{"router_score": "softmax", "lr_router": 0.000681, "n_head": 5, "rope_base": 500000.0, "qk_norm": true}
Below are experts of layer 2 (counted from 0) of a mixture-of-experts language model. Rows are named router (the router's row for the expert), gate (a neuron's input weights, with its number), up (a neuron's input weights, with its number) and show model dimensions 80-119. Each number is 128 + 32 x the weight over its row's rms, rounded and kept within 0 to 255. Numbers have three digits each.
Before each expert's rows: a language model's description of what the expert responds to. This comes from a sample of Wikipedia text that the model never trained on.

# expert 26
What it handles: Syllable pieces inside uncommon proper names and foreign words, often after a first piece, such as Bel-gra-no, Kil-gar-iff, Gaek-war.
router:114120124137169145132130129139174178132132124123088154088116136215111159126130184108119127079153173165108149144105148143
gate0:169099143113089132127103122099150138089125151102153150172084100121083100091172099116116081029121106104144101110116173131
up0:022107096139110108123176081143035157139108195102086119146156085147218131107185135117078104163134082101162094172177136167
gate1:116128158179154168114160075091148190203183138136114150094090086131094126099126116130166093154141109118111123130155160185
up1:137156117132128114127082123057070089086197091092131141132144105138190110150057185107064131117161186126049155097135112133
gate2:077113053110189169128185107084136109117146206162136123098158162080100085139126151149141134149081146065100146111156157064
up2:128217185167127160095136102134107169147124164140113092149146152134126104078127162173102115114084127092179086140055114079
gate3:099136107108190146082100091137062152062121115147164086158099121126143149135166052127129157131073096148152128107123133152
up3:110150070079082106129062138158118136138126128084155136120155155162104134114153097097127143131156180137139140149082131127
gate4:161063138074113076111129084109139114148149171083141133125134079128087112171034172102088126104119106106132130122112145104
up4:099128155126080077136150138154157167133086118105133103144144140083111141160160187165134183133159114190129170094097057082
gate5:102155122115159096164116064118125199144151128115115134203148136163123114129147125114194202133125129152100113143109154143
up5:120110086129055063067131091117198114123160062152125102120139093108094123183154124089081154124160172154104076156060151089
gate6:154135084190118174122087120112113100103136121072100100133075130130150071159081119120175143117124149115137178099082083154
up6:130097129142088074147180118137131148154127138177188104097093091129118131117141096130064105128077130125134140075153143146
gate7:162146154157129100153136101106096063140115092148050139154118121120152151073098114112150128158143180101159133095042121141
up7:075117138071090139112116163124156191095188136142126110119068108165097142159144097101110161114111179163119109103203109147
gate8:114152084060125112149079187111083098197122165125146110147090125186109115113123129134096127103096106174124117154124101121
up8:162077109146163148066081105129126157061082104029058113161172122087153106100101168235164129159143109164137151134134111112
gate9:155144140167120081097116144143133102168165140179111093116085133111101160113110121174156155146158149132090152124138089116
up9:129132136113116147157167158218107086096111168122121092107165169127127126185148118129091125081130087099103108188159147120
gate10:153136114136147157136099147121080115152152151135082176192164090123173166170123179127087128110159154118140070047114106054
up10:115090106165114159066128113137144059187112122159125099202109126127103171090159125095143145100176061147150149138174139134
gate11:165133137089115137155125089107074111143142136079161084076145175182163095133160119125108166173118154076146141138077149097
up11:125158098120105156134172108107069129113171142129142107108130130173055096130111159137083129084123124125100126162120216166
gate12:122106135117136192104171136060116086086148131081138156121147112127145127127163081168122065077122146107169100183095114149
up12:107154112130104139140122137093122107124126180169088161101136178134106127141147103145079097147106125071163137162084183155
gate13:154144122109122103184174113125155093133114122139102152096107135168122104111134081121136087109120114172158088135129090124
up13:151165137178127148109138077098081100096132132079157110133091048147106140092123161096133160088110140072107140152121130098
gate14:139145153089215093099130092134139079096127129155147131154164113159143146103121181098104148146155123125121142058122138078
up14:158137184101104169078185088141125139149174123094126065126109117153118110181105143093135157072106125167122159145166180110
gate15:114162154135120127102159147114102126177157196157180144130105159126130141151150179090172091177158139139115179079111156110
up15:093161113104176129171142102166143160100150098153039139116119175125116171107049090144101168082143145134153134168045111078
gate16:184183087110106172131086104165113114132153093121101139154098148148120128112121144093111136147117132195155166168107150120
up16:130129107099176113158108129092087092143199144170109173153141154115138178151091077160154130085133121096134105142069165120
gate17:145130108184123083123080131131157122101093129126165137073152092123146077085175147063102152202092127062066153185135122130
up17:109121114114134103102172124145131124103131180152159111158123155181128135129140089175118156084105113077089095120122116119
gate18:109149101171153121166102095112079089121121130125117142137157124127136116209089160159102125122125126083045128112088133115
up18:117135159129108108123085155130128134152200144097125145145120144073172151147128118118114062106081148099140159167096092136
gate19:121134094087144147063145120135127102159164089132113130099110059171154135162128079140147124145123125100096067137158104158
up19:215092094131121136154157128111162158139122073125144086145102129161110143080154111128174093159174178141171136153143167127
gate20:112058163200161096123059156132092109156152137175139119170091055088113095097098109126128110073120132095128169126127108120
up20:090099150141141113099231076161111145147155181102102096144174111069134110098082124125153082158092093122120135164104107117
gate21:136108108150110080141106104170151155127117184125130056112167149136157172104152139038164118125170177100103175097113147165
up21:150130084118135149116083056188131129076179127063128189162136139112157176116116152199156098105120152149110107149129155150
gate22:166145144101129169151156137125176066180164085123149136173126114145124120129128137104127145079166167119127146133120065162
up22:135143086122158118121089144163185103165137125095120085088144087088093108135160141166133083109094131168134100067169159117
gate23:119189165089137146145103108122092144136123144116155121156095051147097104126160109102085159101188103129156166137090118098
up23:131161121103116111099130150129147096171145126129137103191113126113114118198091086114107187139095096148098108161104102107
gate24:133134183174144099087101113151126085158141069143127110118105145125066137123098192158119132140122115105091112131139086099
up24:147101105180199105018129118177184123106174117101143132119116194130085144147114158152157138117191145120108130155113194149
gate25:139195143097053162139124195173120148086147095103172114106142103113096148131158134151108149121132139127166110150098127100
up25:160134132065137055104102136106175124134137139077159158153175133115071179163191111138114158160088114070157124131153148135
gate26:132171146137151088166142146080130095157105095138116058081172122131134122180091100163107093068145057124112147085121097143
up26:114138167156131144116159060138111126134138129130093194104082113103169131069159079108101148121037148145107172208156104058
gate27:177090147111102150083054109145131103167132182117127146106144134210082150113082098176090137129134105060103119065083095130
up27:079169130088075078129134066164135127090129108187177113127122163121167116088166165074152131162152122133137105053068092061
gate28:118102073126084183154142121122087098069153108184151057137108092073135086116168099092164145114096136151162118106164133133
up28:120114133090142119124101099108134123120097098150121120085101130115129056108192104114127144075130064131068118160104140181
gate29:151156068139093108151122106109147118120132164160085149179118141200138136176115140144142163148114147165111048126087144085
up29:124089148089202111089097117134121122078123113106127089101160091176110159152172124114089123124153117128079124135144161165
gate30:132086115147178075116042146130139096184097089147152101142168175148113120140164182103184104148171156126149115169133062131
up30:118180139065122155126141087134116118087071155107078129099100142096112115131131068097128099183144221128133175119154103116
gate31:093084082059087123126131127120106138154117099157127111121150107122116133174134141110145088130094117129095151159164125198
up31:152185086147117116141133119155062160090146131151149106127125102135139126166164160197115144156112079097105139110117100071
gate32:129123122082136106159146137086130131107156148154098087163122144172137166142142083121157147183113172117082140111125155106
up32:146064113149125146116182110154186151174129074109101148116138106115167120084062173041200172148130127092118098114145157146
gate33:134139121115144132163081131082183135104134105141143097108099117096115136130064120095160109070180118120137156150116093118
up33:127106128129085114138161106154120132158146191076118122099169152077115087124172154178042147135089110150106160081199123165
gate34:173112111102058109103142168180132151095189127132135154082214111197044096098198183129110154093161121164123149166178134133
up34:134191164127099155130122129087179187136117094126070134094070137112113120165137160073069098151112144185156064126157100083
gate35:118194103158132114154112098160148103125139176158112169108172144140177106167120147157086131147091127113180137134174105084
up35:103136098117162129123177119154112166149150167059166134134185120074040162103156110073125129158154138107124129071109129169
gate36:155077166176142128107093109108104114176151060169182057123081116131116094087069161117144089108189151156155161139132120133
up36:161143156161136182091141143160122128125130078189110125073173139163094105180208101156149152143158154130090071123177116130
gate37:131098090138131166101107131118086118072088122117084169077149179156106109158128135133109106137102161138175074080168146119
up37:156144055085113120134156145076096147098149154119143169139127159152099120107095133013101104179158135144160107104124162064
gate38:151181205154132128198115122129144128174118110129096078112193104146132147190101136108105215111096191135102160175146131157
up38:131127184115116131114193116151139125100066112132115165121117087143171152129128108144149102125160164137148134114099102138
gate39:151149196164174132165145067102077125084110106157115146116153160132125083113119109110098035167076155125085156131144108128
up39:132167131082158161072105133152184151135114113099100096136116101168090147078225125136170189149106089123164119182104092189
gate40:079117087151117182170115094164148094187188099143108115132085065107179106068143090111126100103102127137119143113161157173
up40:097103174155111167187208072120128154228104117085133129119085112083193137201093137105140134148066097090116149134155129100
gate41:141144114122211070147142094114091127212107134098167195077094126168049103134138110112104106159111131142115118086126141143
up41:184193077094159148144110190118144120097211119050128136136128099073140125192107108150098094129155136133134118148129152123
gate42:128110145103150174118137103081157163124157123190169185151107093123113151145166151121145117076114115173147083067150090143
up42:121157180104214108185105131140097103189082141130157143151105133090123184113073091096158124109112135116147135181172122146
gate43:148192145085137140134077133088128163173153134163190114171117114123065085138113125087111169122127180112131155186162114047
up43:087127116129103093157137157113118118180153146192123112178096109087116103195126142163154123115095128149085132104153079151
gate44:130149144130164143130147104138166158060135162146144136147228155097129154090141099109117131144120081143168150119129135122
up44:126086086077088126133083147109125134178107066110151115162137134131175136088142164141162130088121112108087138138141128117
gate45:099163105060163140100101138167130113087164098159118153182146131104106152085115142153051091136125193155126131112184122099
up45:179163173149183103141134136135060143089177096101175138159179174168129100115107126120158113128110147141127109152171126092
gate46:156180158108148174102109181059103118113111171096139076135129137140085159068189154149098123107155126158155147082108100135
up46:101106083109148102129104152119091148127138158049135135163124108066179137168112161116106104120165119135114128172139107159
gate47:114133143105170111165097125104155099110097194152145138077068141111184096139049179059138149099158127182133168123085167144
up47:180087146070121128119184047057110124163129131145188136088127117111090070132127215140101203169176157146133050150076137144
gate48:081095123144182140101104105126127109133143122149115062144133105109139159091072076139088160220144195078162111139136071129
up48:039106151174156105099099157126178114150083167094080076115121146145087079150099118107137138111107150166137115106164118160
gate49:132113156094159119189147122119165089101130132136108138137139150135074116179158201183132101151176134156132149084075149106
up49:162186159117130141093188104155173157128135119102136095152126111168065153120075121164075145114126109125118180135127130082

# expert 23
What it handles: Middle and early fragments of ordinary English words split into pieces, such as tan-nins, mer-cantile, ble-ak, like-ness.
router:156137102137133146153166087111142183099150132086112108102100184185120109144181168106127176107140086102090110101081114094
gate0:154131107073177157139122104074129126136091164090116173109144164125111221179171154140119213113124205146125152148125155124
up0:121161054124172097106163096081131101157175104131148130151117138111117121131104147102149141088124143116108083119168101098
gate1:145160113074105108135105158097163137113177138127103121088142143142153129136153068062088080112064137134149113191152152071
up1:111166130097074127127139118116132069096123192139175150141127117090135202128117150163095106176156132107150090176181081086
gate2:147162128171165168159181089065171148147100080077087154153128138065190128171119195147133178149102152084125138132132184146
up2:143121115128125182132066165059091194125128125097099130110113159096142114163129131135116098207129179157142082125175130095
gate3:129139134100105119140154120087135084119079129171164136129126098184123099152106098123140080155164144124163136127157118106
up3:108168123125111142190143135121162125099156129085097135083094152151091149093079102138107112127174171159107169125109183102
gate4:138154168117075133141064132078159104128112124122133164083194088102213134208138152108146136092151083101132122125127099140
up4:127163115172108157138133123089174146098129184129098116141109137122150123125093143124143215088137106137081107112131129158
gate5:113161185093100163091118140115082165196123135115184121111067124096078168148126111138151070137149105137194140134114154097
up5:104153131107114154162173126116070112098143106099145162119167136071103093177085054167121159080101129128125095157135123099
gate6:088148135110133151126159103146150104077164063141176145119141154206133133142091123105107088097112091153151164119161141101
up6:066145143124138119143083150156139176092128144133096107090085106124140137145122100211189166163065174127071165124154102137
gate7:133130088150105137124162132077112122149125133110124117117155164079122135124130180101080176153226144101111085097112082128
up7:182173098208128120129072143122082124069122074168141132138097085138114174088152116056149124148106107146148127053115122193
gate8:148146153127160116124128119094134102159078103165095132195127106119111107123216111138178171122100143120121125182148086144
up8:176161129113115167074149073085148131142151127184172133108135118092175180150083126127074165126122121160111074137128134134
gate9:132134129093135203170202125065188112138154173135125144137079158105106146136126158096187128164139062126065124145146144026
up9:151134173138135128141110158091162101101166123120107149092080094166149106175142086141146156110134101156112125107195129149
gate10:141110092110111165111113157121137117119114127200105153146190122198151163127144086128195163103143171126103128067199117124
up10:129075169086110143123108146096134161116087130145097123118175137114188165092149085073055138103112124068082191183091101163
gate11:096117171220167112102202153136143143072142104100097081108144127113104096116150138173115192148156111204202116127129176162
up11:081138138166137150141122145118117172138139121115127151133137000086157170086123111126081113098089110126081155135187141113
gate12:150172163199106134088145155130122172114164147131116181089086131156099151158106145165141157125136167141181140141135094142
up12:096167113189148112053139133165146091149125150094168143126193170123069200078091106176164171122168166141128171135133090153
gate13:110184099098166111135123105162098114104178143111088068132116140075064127170091125136115092143163119148082100162102169148
up13:127083093174145101090105085082102129131074129212124155084126132090137096141095135095070143175145111087123139112151134081
gate14:121168173099103154134098099132093103102090052137167121169143085136128141149136158132079131150136086090124158165098122118
up14:135123089118136153143142095153104110094114131090099160108097152059075151100204078129121134123115070158110070149106104127
gate15:130127160130145227112128125167169121113146128087114138126100095168126151090134141112081118118102085130088111156175085128
up15:142118083098160141074120127179162086126183114129178135084158144153111124122132081110132119156114096118084086134104128122
gate16:159219139109128094122125103070140135121133099137125184135101080109133068157127137145113108114132149142144105181165135078
up16:166159057165166117125099150151136099066173177083097098166151111147139127155117151117147130085100125113176062192139066094
gate17:107127120105130158069185097121039146162110132161164142161125126131179136127083126149124189121064111130073201137106147130
up17:077155159133139133125098132084174090119122135123094110132090103188126166128084134106178133132102155163186098139152106133
gate18:153095080162091110130101171101074085171143130098117170125125108127054111165162093138121118110095136161145156109201117147
up18:090140116110088165155131095196177128127098062182102170164154145067133114123094164092099154175108075122123122110140099110
gate19:121163114202158126127110181137120122101180040132128146145162155111147128106103128088108163162114198147143169133100168179
up19:138129154149144100200113157127157159143165118106135115085160139097176124118133104098126082059090100111086099150123155115
gate20:139104118154142139133080147144122136141130132115190142188118167137120080089206128067096157167132144117137107141136096104
up20:112093104148165114105098163154201145151136171169111101152160126134104143193129154129118187124141140060170162120149098103
gate21:164143119137141113131113154116143158158208148133107125103108126152165120149157115109101118084130071072132090116113187108
up21:121153113153087163125154149139169165173096115180131135150141131142168129161181130109055174155149143128114215126071022126
gate22:089109174098154116078129173117090125126135181132145080127169119163154123175153207142131139178117113114144096164126180119
up22:075093101154074198165094098146123138076134103081169176094074037096145153118099153088130110141139119094093130077114171132
gate23:131191171085125103113161131134088153184167123146141090143104112116226053148142140135143115117110206092066160137065112167
up23:051120118152099137132090088055090089152141146133123163120094151108089145133091122105189110126136061172205118139122118117
gate24:132136163137152141095147100088133180157139143103088143161142069129087064146103097113134117115135084111169157097149118157
up24:097169152147065092147092119212076148052166137126148151104087127137172133144102149116092158133109156164119062121160133112
gate25:153148092165124073091084164165069144107084132130110150115155183129131137096086159183070094074096105133126184093138155071
up25:108131129082182095113165100131158166126146132074169124105113099131129134112115165095106168183073139103126120151145121079
gate26:136146096163159138090117138196153122176181128167119125102153096176132142136099176102077109134095166088125179087145138134
up26:137129115174143125156095138173084170093116138074157125095141148142174144106156116106102062153092078152125149172137142161
gate27:144137064140123160144116081175122113177087115089130108095150123179123098080166125083129133127158158115099171120093145142
up27:133099089124136137144116137113152078116075109127148151153138158137143088134124115146111130143178119208120160100143143070
gate28:088136137145131181073091110148120106143108162089115115121171149149127169157161176132095122120134095105092118088162108162
up28:107154187148121126128143122134105105159082116179119100107158186087106190127099100076074124085120090120124134126154097165
gate29:130092107165144098119126197048138112113108127135144135116122109144145080157103066168053117141098098141154111101119101105
up29:127090109145135136124111108153178063127083127154124103115099123191123070128085172175099156116178163088130100097146161192
gate30:097143168157164131105079123128151101101062114185132131102076158125162135132085152118097106125198046108184102148076140115
up30:065132124115146124211183151134088154129132136135163104165109138082092128089145090155156136101088121169137142154169178110
gate31:125162138079146107117106145149132141165137068139152183161177134129116080104135177141098140221152103165137150110139105169
up31:146167123125060134092132163099067098138162135115164093112132140155120107178155153083106176138101180122123148119083156168
gate32:135085098130154117164099097118154091128080093094126167102154071056143157067175132129087162153165102126081144155151124062
up32:017175129110160141130075136129073101154141142138154160144184131132186146081177114172135112129129125148126074126131147163
gate33:127225115110101154127111172143135139162119108141114099145145108143136082163131159109134164124102120155158117152148122118
up33:122073141097108117108182061139104149100133175160074165076134127189071128158084140098133121124123102144112058112097098191
gate34:174193058138085132163145105117120154159123130177135090124115108149118128116127111147124090160170115092110138162129153132
up34:152150066102142111108087137086112149139159105179174120153170150101089144169163146110085101121157155235162093123145113081
gate35:091094115125124154125103141125135091189086142147122088149131173105133097157107134119132124073115133142154073172140171151
up35:080162111081134088096099165144132106138083116092143111098135105146123140093143086080091108087136153108125127147145164129
gate36:155173140150082182140166120153124124071140104059105181064115141203203122155140142160154108083099164126094194158110105104
up36:114158143134092208158178124137138121172083069079141102105166128180096205110114118170111114152138156110141109131114125137
gate37:160182160147114123159121162049154104110117124136113115118145075116085108159222131191106136122085169103069100102126148178
up37:098135108112145125107087207150134114090103097101130138154184071158138125084131206132157099145099165135164091153120143113
gate38:168097137119125066164166073111100139125118095132154176057133114097135101191126092173070075111077143106188149099093130139
up38:126225114174147123133115151114080154101145127138157142157096152075132114115145146132117123143089099131127137151133127126
gate39:140158109142137116126130127101120090117135116155150150172118108147152135105125107151124196124117182200107110151089135074
up39:111070139137096092140144142109130149154058078119112108169154062077183167144160158154125153123127121158108105066078137186
gate40:100145144100157138138143114149076086133152137162102104153176097133123091169114136138106112128091152119083106173135099116
up40:174093174118144155098130143118084133179086180181113117140112121122160127080156080108138104171106133148146153121087154097
gate41:086154160192129157112111115101138139142119140135088095135168110136157155138068203151155120188115128134059118129131139158
up41:153114162146135091160088104134156127078044094171114125095067103116125176085085111109157117099152116164130102137091156151
gate42:070099183154151163120134118087105082125085086133133177108128111054172123103156147124152124205178155135146132168115095151
up42:170094062081098116147175163178147100220147130119117118173113125108142144114136162101073093120206134194104104147145143066
gate43:179177138120140089106125136155107102159124137135113099119083088220127117145120146089136037136108112158129106155155133124
up43:161093112063124180132101161163150120120122154108123154089147059147133135157155114160192126149154090081114110127151163119
gate44:161188138106076123105113101146097091147137084139110082097208139124129094098092141142109142096093146182129139193200125133
up44:093085128091090120085163084094126146088148112067168075101174171150095074060161160103202179117136165118171167107079125187
gate45:082108127114152136104145160099114172128106183060156103143110149121099177114188099136075154132098133092125139041164120134
up45:135125166099086120157120177084125170099127109114041061104065112093132161118177114124105147074086136105056128104090179127
gate46:133083117145106134119147115141152069156173124133099134125175113131155144106156105161102162101118123154119091115167126119
up46:073182146113078135200118085108142138148115066091170140155107093219088131153155148166173184116210147112131081102204116095
gate47:157140112136133158158136101182180162106102137102147084103117138126103119078116167168144122147149076077109134184161121146
up47:189190131145134120111152084146151118090131150136124105083178161084121133118097177135142105153162140085195093110130131063
gate48:127072127187139143143075194060096135155146087159140075159126114072102101107147141115185150139118111137178114146110084149
up48:141161133054131157133060108137121185147097113155088119096158078119137166102136130152140087144111141099075138135155139097
gate49:089130076176131076127145111087102133104165206175087135090101157102193138122122108162160119124120123141122064057138158105
up49:135130079121149075171129131108112093085134201114144106207100025100111128132118137183116149151137135155091075099122104130

# expert 24
What it handles: Prepositions, mostly of, in, to, for, on, following a noun phrase, as in line of duty, area of, on board.
router:150112143143143162147190095073157129085194069064102092104117158164092096187124132138054068105129105156079134080097125181
gate0:109141148123120124098140144135162124089149133150172086118147119101167137212064123168127094156125112141159084129093190162
up0:112185112096135084078088144182148166147137150148163122113110119125100227147113086101105095131178152154123140131087171176
gate1:137136159191111151190128110124109131079146117150128100125131182134109108104134110168091171142135122162124118143210137123
up1:199100115139116159074163127147081163135109144120122178140175145187098101120143126190095140157186099101070108121165118143
gate2:144085128142066190116078168136094114126107153157037164119168127164136131043127145096160130077130167122138182175098111116
up2:162094129144178130158120081075179102160090076103130082104145085157139075094029126083124157118057123156101093168173162103
gate3:039123140072135112134179129099114181185088107134086069141089179091083143115103112128153096095138068106133190124162084089
up3:170125155099114115147098084128153105147136123086128101121119099178076158155143146142102126078147183060133091160129145143
gate4:155105140142136114147134147124085110091122125153183123140153157091100081158141141077119092127146213211185151131115170075
up4:120135085134110167196184154079152197135143129149099119179082079192134125131168162154122148135125130064161142088153130078
gate5:156122116177086108078161129097109163143141187110116138137150133106094151174110113154183105164142143107145139123103144127
up5:146120169127076114191149074057072137191119089151091141121098094129204099161145098213103176156152118152164135084104185128
gate6:136151156051098137176157136143175155102107124090104174167087121137165150092151118118152124105170134161118144118149085133
up6:077184178106168091095133134116144080083118090094085127116187115116192202124102087154089092138114078129165152142113103179
gate7:117154130073092060170072173085113153083114156132111112117108105157092188110180125121152162138102211106151067128112140114
up7:152121120140106141172102108060173132161147166085148143113101123139148125077160141154158143115143158119116156128107139134
gate8:161080202110129161124073121115157119049138125090085108169110140056113164149130131089163140189063170114098124166161105114
up8:126123127158132064164139143125174161133145107121116137185095145169122157133094138126181089106128146161091118134145144129
gate9:118100146088134116171138173100133107121114101026119121117115109108100066115118169178107175189013121133171139104168115109
up9:116108081153055121153105218133175076189172142131205132152155159183126116087134145098060176134169083160165127118180147120
gate10:114125149112142182124169118124167113126060103191135128140135108099143096172124120115073140103110078111090117155132106100
up10:084103100190138129127098055153085149125103092137171112106124145115154043118079131082025152104169187135152101075145130081
gate11:126176065146089128090135194120126153161155099192094126133097157168076166105123086178084125157140078099148126110133134122
up11:163145150105112128177147119110131107040098126136152136104112109179106115145114123177138125087162134092099135182132074144
gate12:131191104150105146046083085083159153163108115141176141096136109063078115138149139133107137084110045167067134179134077090
up12:128174108162168071158125150110149137145082138099081154101158134061149100111119100167154093091096117142128152133113160084
gate13:087199118086146112126102117091157096204102069171176138139157121144155102160093154194082089106161093142166093135120128139
up13:107086127111119106148129140181115064123105104072183132133146199157187119168217170146062136135153171113123096130138150100
gate14:115108134108129183161065120124129110116081142155044128083131110096070104092135167121159110153116125106158178167219098127
up14:100133097147141161112171210099098131101083129125073128146174089125133098135157151154137100125119109154127155114138128177
gate15:163090096121201133161152143112162072159088206137091140142099158126070161116134126109116080102139183120080156180138074121
up15:092109123146090140082123146166174152152152158158178118064089070121127093106091093129115090126102149079109118160160148093
gate16:115083148121130111144102143168109157105156165143143150126121122086165233078086101100184176109093110108158116132122198121
up16:112110120147162131103094156096127039146136127072122105091177134183159135127157185178127135158197144097097154082143145105
gate17:066107096113122082161171123177134123130183116135113123118131087096091172145154086153135131079165147083123098115123127176
up17:147149101063150101133156093130088199137116106150105069200123095143136105078151109133178102071135126154140128109126139153
gate18:131096122065137125106146090121114170107105127099107178111152151091130133174123117089126126177125153100199126142109058154
up18:103129110122135187128123175098148142114127131103161096090127159107103124108114063134107152159164151090097119115149170120
gate19:132155158161141156044103117110176133154111147107085127168115124114104109101105147155141126133116102094169193154072144122
up19:136136123102155131140137151147180156115123112151085121132102126125137139127141170108151174059091121150152141128151117120
gate20:157116165190118109147101115143113130123148162136052126104106147116173113070128087136147125170173127144149099123128135131
up20:108104123091160150081130119136138155149081118115115140081129150118140104119113123158127153187072116119170124073113120108
gate21:120130123133158086113164172119150110142095170163125135063126141153121150146111136112121070104170136102099128188145139102
up21:153159135105140142130101162143177129140096123137143132113093158123131108128183117164130169121131122166163147094108130160
gate22:128119081155089111139087126150120120205105091146106148088128185126170166149130133149112096111109134142158085143109116121
up22:102134158122154120158134108154135172150131155120117106172062106193113125145139149116160118080162085115125147150121089173
gate23:157091130113132158128165121084173134129112126177156135109113147165054183097074139115121140127098113198139081137141120141
up23:162098154052120151099146125120079092140152125096133183126153114137108118181116119119123130139160118136099128147143079101
gate24:155200144115117108087073136134135109101140099165105147146105136146098105103101113059137118151119143120123157157148175146
up24:139158197056129111111113139099140101123057123101165155118127091142134106181113200136116103142087136098205152101161092117
gate25:119134192171025184096122125120106168118106181129105113156118146145144100088105163143128081122180173156158146171084094114
up25:160114125159116106110101133187099183070129084198141121123107141130088173139137112127106160147061083048094103121103118054
gate26:108123141114215161138189094142157137075153113148144148174159150130059106174139124148153128178099137119114104142124101182
up26:135133144138075074094130117118146149124089143177134106118158142133140085135141157084099098135094159112151178115097102111
gate27:089114116117133078076126134097118153152142159130142150100113136082113188173110145150134120065157107122110131121137152100
up27:149125114105119130113102125061122109150127128114075093089151134141137165206084120127140080120129148107106128163116125166
gate28:109148078094149157106134100124066098151128123066128204119136092113135140113103086122137084147105101105118114146148120108
up28:108123095137102136162138145078138074187139161084111106076151065128181105116075156155112104137098125141134093102135122114
gate29:167086116141088175108145139134171110071113072163087239102102124084114120172093117132205110128137122108151107153119136102
up29:185111121124131098092152167116064110186143056125134129123096176102141074150129166180151210137117121096114132142084080191
gate30:115133122109130109164062144109120086155074087176178176129115141076107156152096172071153173156152173100077130107173152122
up30:116171087135140109139055114069080084129101149141105127148121168125129150141087078090177131149109136148107158089122101171
gate31:155129082121067096171152102143147126120106195179120139134083100199122098102250160142125103184118104095140112104175125077
up31:140166169104132121137157160175153111117138110095133155146107137084109198119115059150099106128126156117108119114181068179
gate32:139056137120107152128155064111112080138163136122125133123158113103134179133112148071174130128145123124127149158151143058
up32:089056132138142111109163139154091077112146128101156105143074096096179109107154109115124142140118151092110075100142135099
gate33:141166049046122132127151117153108130172176129180091128115183187143125059153175129162111128131147128130094091113077077087
up33:175162196093066104118159173196136145156099138184127091121156167137140129098085123156146047139162172081132147115105150091
gate34:130136137100112087168113144079127102103183146153138172139148097141151125117102138122191139130061064144174166134136149155
up34:141162140151133092137180168173124126143127147124132144142146126123132146077017133081141100149132127125098134125150097171
gate35:149125129133098132036067133171168097076131084075160104140149121109098130140118094094056184185176155133148114170134146158
up35:068129137131151136060135127108155127141119175074101159154163141194113168149167124129155129165067079089151162184152159133
gate36:082132129176118157120139105097159126139093125039102144099124084146109145126111145077065141110187142117104139094144132176
up36:123114139135107131154109157111062160130100110112135065126107171107150110183161142114200104099166108163148133130152171120
gate37:053128176127154169114106167151118127151124134081128197104196128162110083131126108113124131155092143132110144138153158098
up37:102098096143136120161152139073102102153149110089119130140143100121132146137071126143121144227201110148071106162157125099
gate38:140080172087065098113090079149128110152123140175079089129108129165131125113172084102150138104095158080099091164098138128
up38:211144120106135177113154109143131074168113081101156110111114103086108127178113179130185170111144180077143112110156134169
gate39:095117047167148142116103096139079152103112138169125122176144124135103156108185114144145141034131123132095171133112156103
up39:160214120175147108146088131095109164105161133133146145134153127151125115117111156110089152146116128150081138110134136119
gate40:122125137099142134127091103193158080123146106117144096102141062156146144102167163142154186132122089121089122108135090175
up40:104140181152130111129199165131133097084091125132091154105137125165088077121108188158147160178158147111129128165151163102
gate41:077107106190102159107151118157133141122101147134154130114142078099175140133138148144188153132125092113104124108116138162
up41:121125150144154172128165115108131143129106069111110157109155132189124090120045150147132113094173106162117126172122151030
gate42:133155131097166161154102134103184133169149141146104145152098123118082189146061105176133225157158101119131157159119176085
up42:071119148167108181146111133173130104127095123081146084092104117085143110130136129118107186161179107133118133187113101110
gate43:093129154083113080119148045153133160150115138147160158144129104156130132205102177149140122191103109090125141150178144151
up43:118152106053067095150152130097148188195156111143079125135145120128113108150124073132084181161104133101149086164166127133
gate44:159102170133128082147115112136103087128156134144114150108115084118106150039146143109133157130181092148198112151124177103
up44:122163129094133166158100118112111137106124145096099108103147217218129091127124124157137091140113113180127116132125144087
gate45:126120130175166141111105145096193077163148145105065169113131126090101139121151105139105105101186158154152123132108162150
up45:086136145098134142137062172133110182131184084182104142142115119140125152149164166133133124117072097072155103134144095060
gate46:169108169134156128096148159164120157072107092157182041150190160072097136131100131164066131187142184148113177197112147125
up46:130177123148104126121123111102162139105064127132172112202142100137131143116113111141118089119127080151176160141131126144
gate47:108114097074138195132089150130154149099106103131036123135153087185157171151120120154138121096132133141129095126130120150
up47:145181100120137157105117133163162116140137179089111116117166104118150117182136147102072136130098098081143146146103101147
gate48:147068096086126153117097124148124158100113188087136139146131183144170154112108199077101102153140121162172093191137112078
up48:141103113160156053103139136176089136132095152164069145076139105164079135144106102112098137147177101160130133164121089157
gate49:111126176068126163193165068123095116159153147194154128109067149101112109170202103157126101117074101057120113138135131128
up49:130115141139117185110100138190137166097099124141127056108136116088182073142164111143129167160091116077115069094113118172